{
  "router_score": "softmax",
  "lr_router": 0.00173,
  "positions": "rope",
  "optimizer": "muon_variant"
}
Below are experts of layer 3 (counted from 0) of a mixture-of-experts language model. Rows are named router (the router's row for the expert) and show model dimensions 0-223. Each number is 128 + 24 x the weight over its row's rms, rounded and kept within 0 to 255. Numbers have three digits each.
After each expert's rows: "mostly gets" lists some tokens that are sent to it at least half of the time. This comes from a sample of Wikipedia text that the model never trained on.

# expert 7
router:089140180143153115135134059087135139112124127151149176148124115137167150133128104138150158086156134126123116121139081138105141175076125160136130133119136122113141135138123129105127134120145123106123108144144139143104147136176068127120123092119122126143121141176119109109100158045066168135142114142106113123126170134139093112144128164134123166109156108125098145168143153156110124135140081143104094150133105164129158145159140119098145100123101102110109106131137142082106112096104103143156078151152106136130128143131101136127148145121119112128106156128142119154151108117119139138125099160119123134084095145115110141150101154115106136146122138111107145160144189187123063124115
mostly gets: " States", " largest", " century", " Zealand", " Britain", " fourth"

# expert 28
router:106123142125133196105143150146120129161115122176109157095086105109126102125133102125124119120132098136132161137159160112102153097095148112096119118122121138129107124075137124146148152124110104145115127157133168092111128136147147114145095181107140135144131137112150156141170083128134125138177159144154133134133125095087138123146114150172083141104122141114146150097170132130116133143082143149104108100114106116189120177076140095163159161117086093149150130102126160180119133119151138124165144086162125160073141130129159091157147145094124127111097114116136186119133144135107089130149130164132143124120127128118138158137085132161132092135123135169148128094103109111128141120088
mostly gets: " \\", " $\\", " Abd", " \"B", " Episode:", " .4"

# expert 37
router:125123130139160139159102127143130130122098127112150140118139161151118140138098133120112159177083151119155111131133136180165146138143176089160128136138138113115134145119166160113104068127141140121138118136104095167152122128083125132123109070136119153154089119092104144086103136122101095155102129123118132084133144139105132152106100114109144132153131090120133075177115112146147171110134151137118108127141138123085142116171093114120123158123116159140130104162093119090120160142098094136121149147133164130114121110116135135102144133123107118145157122089124159207131111120140139121120108130125159141142224132167119104157152157133106128100161105094111134181155103095134115144148
mostly gets: "==", " also==", " ==", "|---|---|---|---|---|---|", "s==", "|---|---|---|---|"

# expert 27
router:150149153143157096143131140174176149154134117110099098110165171111123149141146150121122107134120171124107155076166110104142122143168145159105085119166092111138141086164105154116142141118117136127123115109143089151123142131180123115110102141107106115095121079089135135115157149130099157124092125096152095156142119100147143146107131125125141096147160147104116128114090127112120103093095120127113113158129112124118172150141112085152083098104163110131118136105143106152111104145104105129096147137123151144116069109116114169182133111135143161093146129145126116103129136117058166138107129149145117090160120123138132101131093107150151119177176129115137159105188126122152128117117
mostly gets: " less", "door", "anim", "adow", "-in", "icket"

# expert 2
router:182102150117074122131129129109104079131120133129138129124172123154100170123132082143131129105130128143146153169113132118155120182120100181179085148140106113152130151134115157154111136140083151103153166129133162115088161126134133093116135091105137086079144120151138149126137147109116145115128132123133175144134163150129121110168146086123125153094146120119171143121072097153085145110146132128170148154160133122112127095144109121139152137159153141100131152168140094140134119133142159120124151093119143157076177112143113133124106096080149135142145112131166112142097122122120107132120121119122130141083106113106089171141128130121137088082170136110091095136147127104171122124107
mostly gets: "ocese", " Arthropoda", "ograph", "illery", " alcoh", "atic"

# expert 16
router:130137147120102144137169143114170173126124117125127113126125137154159081110083139128138152134159149134086150140155131151117124138126121169158102153133126147126145092149145103162098114104180117088111156141118086105170163064103063157120117126120152116090128123158115112146174147111169124107093129159071131095158115163103138152174107138122122140152128165168171151094121141145108115125122128122080143110157144132120083110092136137117135117161141163128144128121110086113127104079145088149117134129131142157088115140118137147157094130121145122135123157146116120132111154137092136126148121112128104184135107144134115141095153090106140133163106100170143094147115176120148124157141
mostly gets: " reason", " same", "viation", "imated", " way", " voyage"

# expert 36
router:102116138116130182118149140146116123157113116172107150099085091097119105124124105125122135114136103136133161126152158110096148111102149109086111117123121123128110127072132129148147152139121103145121133173137166093104122128149147122153097165106145129143119132119151142143153069123137116137180152140140129136145120104092145132144106162158078143101114141101147146106180129131117129143083138146089117107107118117185124174068146094156169171114081089149152133095127167178125129123150140128169144089158133165066137120134155100157145151093123127116097119115137186109135144141117082128142135164135142125118131132114140160133092128146129083133117136164152133100115106107126122122093
mostly gets: " sur", "ー", " minor", " Lang", " high-", " Pin"

# expert 5
router:102125148128135186100149138146126132163116125172106149098077101104111092124128098129131129127131107137132157132156158116115152090101149108095115107111114119134108136075129126147141148122116110153108122160129166089115128139153146118156101177115147139139128136119149148144167088129129118135176152146151134142140134098082144131154106164161083145095119136106137147107176135133115134131085145144101110115114106117191124174079146091168156165119083091145153129113123150184114130126148137135169149077165125160069148124128157097155144145091129133115095103105138182126133136139102098135135124153131134124123128129121137163130089138150137089138119131164149136095096101105140127113090
mostly gets: " sq", " Jones", " milit", " ½", " Safe", " Maj"

# expert 30
router:110139108143129113106076137160158090145113111113133121128151125153152124122108084134126113103104147112130086154126159113110120136140090135124117127124138146131096118130162142154146095167139151105142105095132158156113117149125138164141104124142117104137159155131176128162083087142089094109149137131094082095111084128139192148119150116117150094162120119109118136162112139063127164136154160124142165133145111136175108128132105143099141124129116137126089124166133115109137123175086163113095111172132125077172102119103117115135119141099153142087139135141154128106117170175122099087160139105131132114113137149111168135155178145087114165130124136138134094147113165129141179162125
mostly gets: " Born:", " Animalia", " birth:", " JPL", " Education:", " Phylum:"

# expert 24
router:103116111114080161095110137131074114133130123143151163101087098093125085121142133111122116141159098118159120152121153089130153111124144120119111120124116128137100145080125112156118173125145114167120130153131168080139113141132147114131101155130154139110130127108120144144149104131136092103154146119153103157098118089087120151154100168142091147096085154115134152107171139124119140168066153142130132111108141113176129179079140133157132172158085090135153138092145180152119147127190135120134154099158154128074116124154128093122126161142139142109114113121153173096139163141119131151136147164130136124123135124103118176119111142161126112131119149133151097082100121103130139149103
mostly gets: " Candidate", " (incumbent)", " Lemmon", " Authority:", " medalist(s)", " H;"

# expert 18
router:086119144084111105119138112169127146137127154137127146170115079109130086112112117149093123151116168135111151068119122145140165114145148113098097133167131163158196177099099121097143149124148105181148152140115126112182100097168096135150119144116114171198106129172107142098119130156128143131082124137134117149124074121112126139106125124116109084111135131118095131139168145128128138113123107090131124139142128123130125104116156116165134128128103086124137163136129118172122102093157127096107103136100104134115121137177144119147104120169135150102116167148168156128118127143144156148081146112124103102130157118141092120083118136131196135139107140162142149118120128119107130109124
mostly gets: "eather", "KO", " Kirk", "EX", "ör", "idd"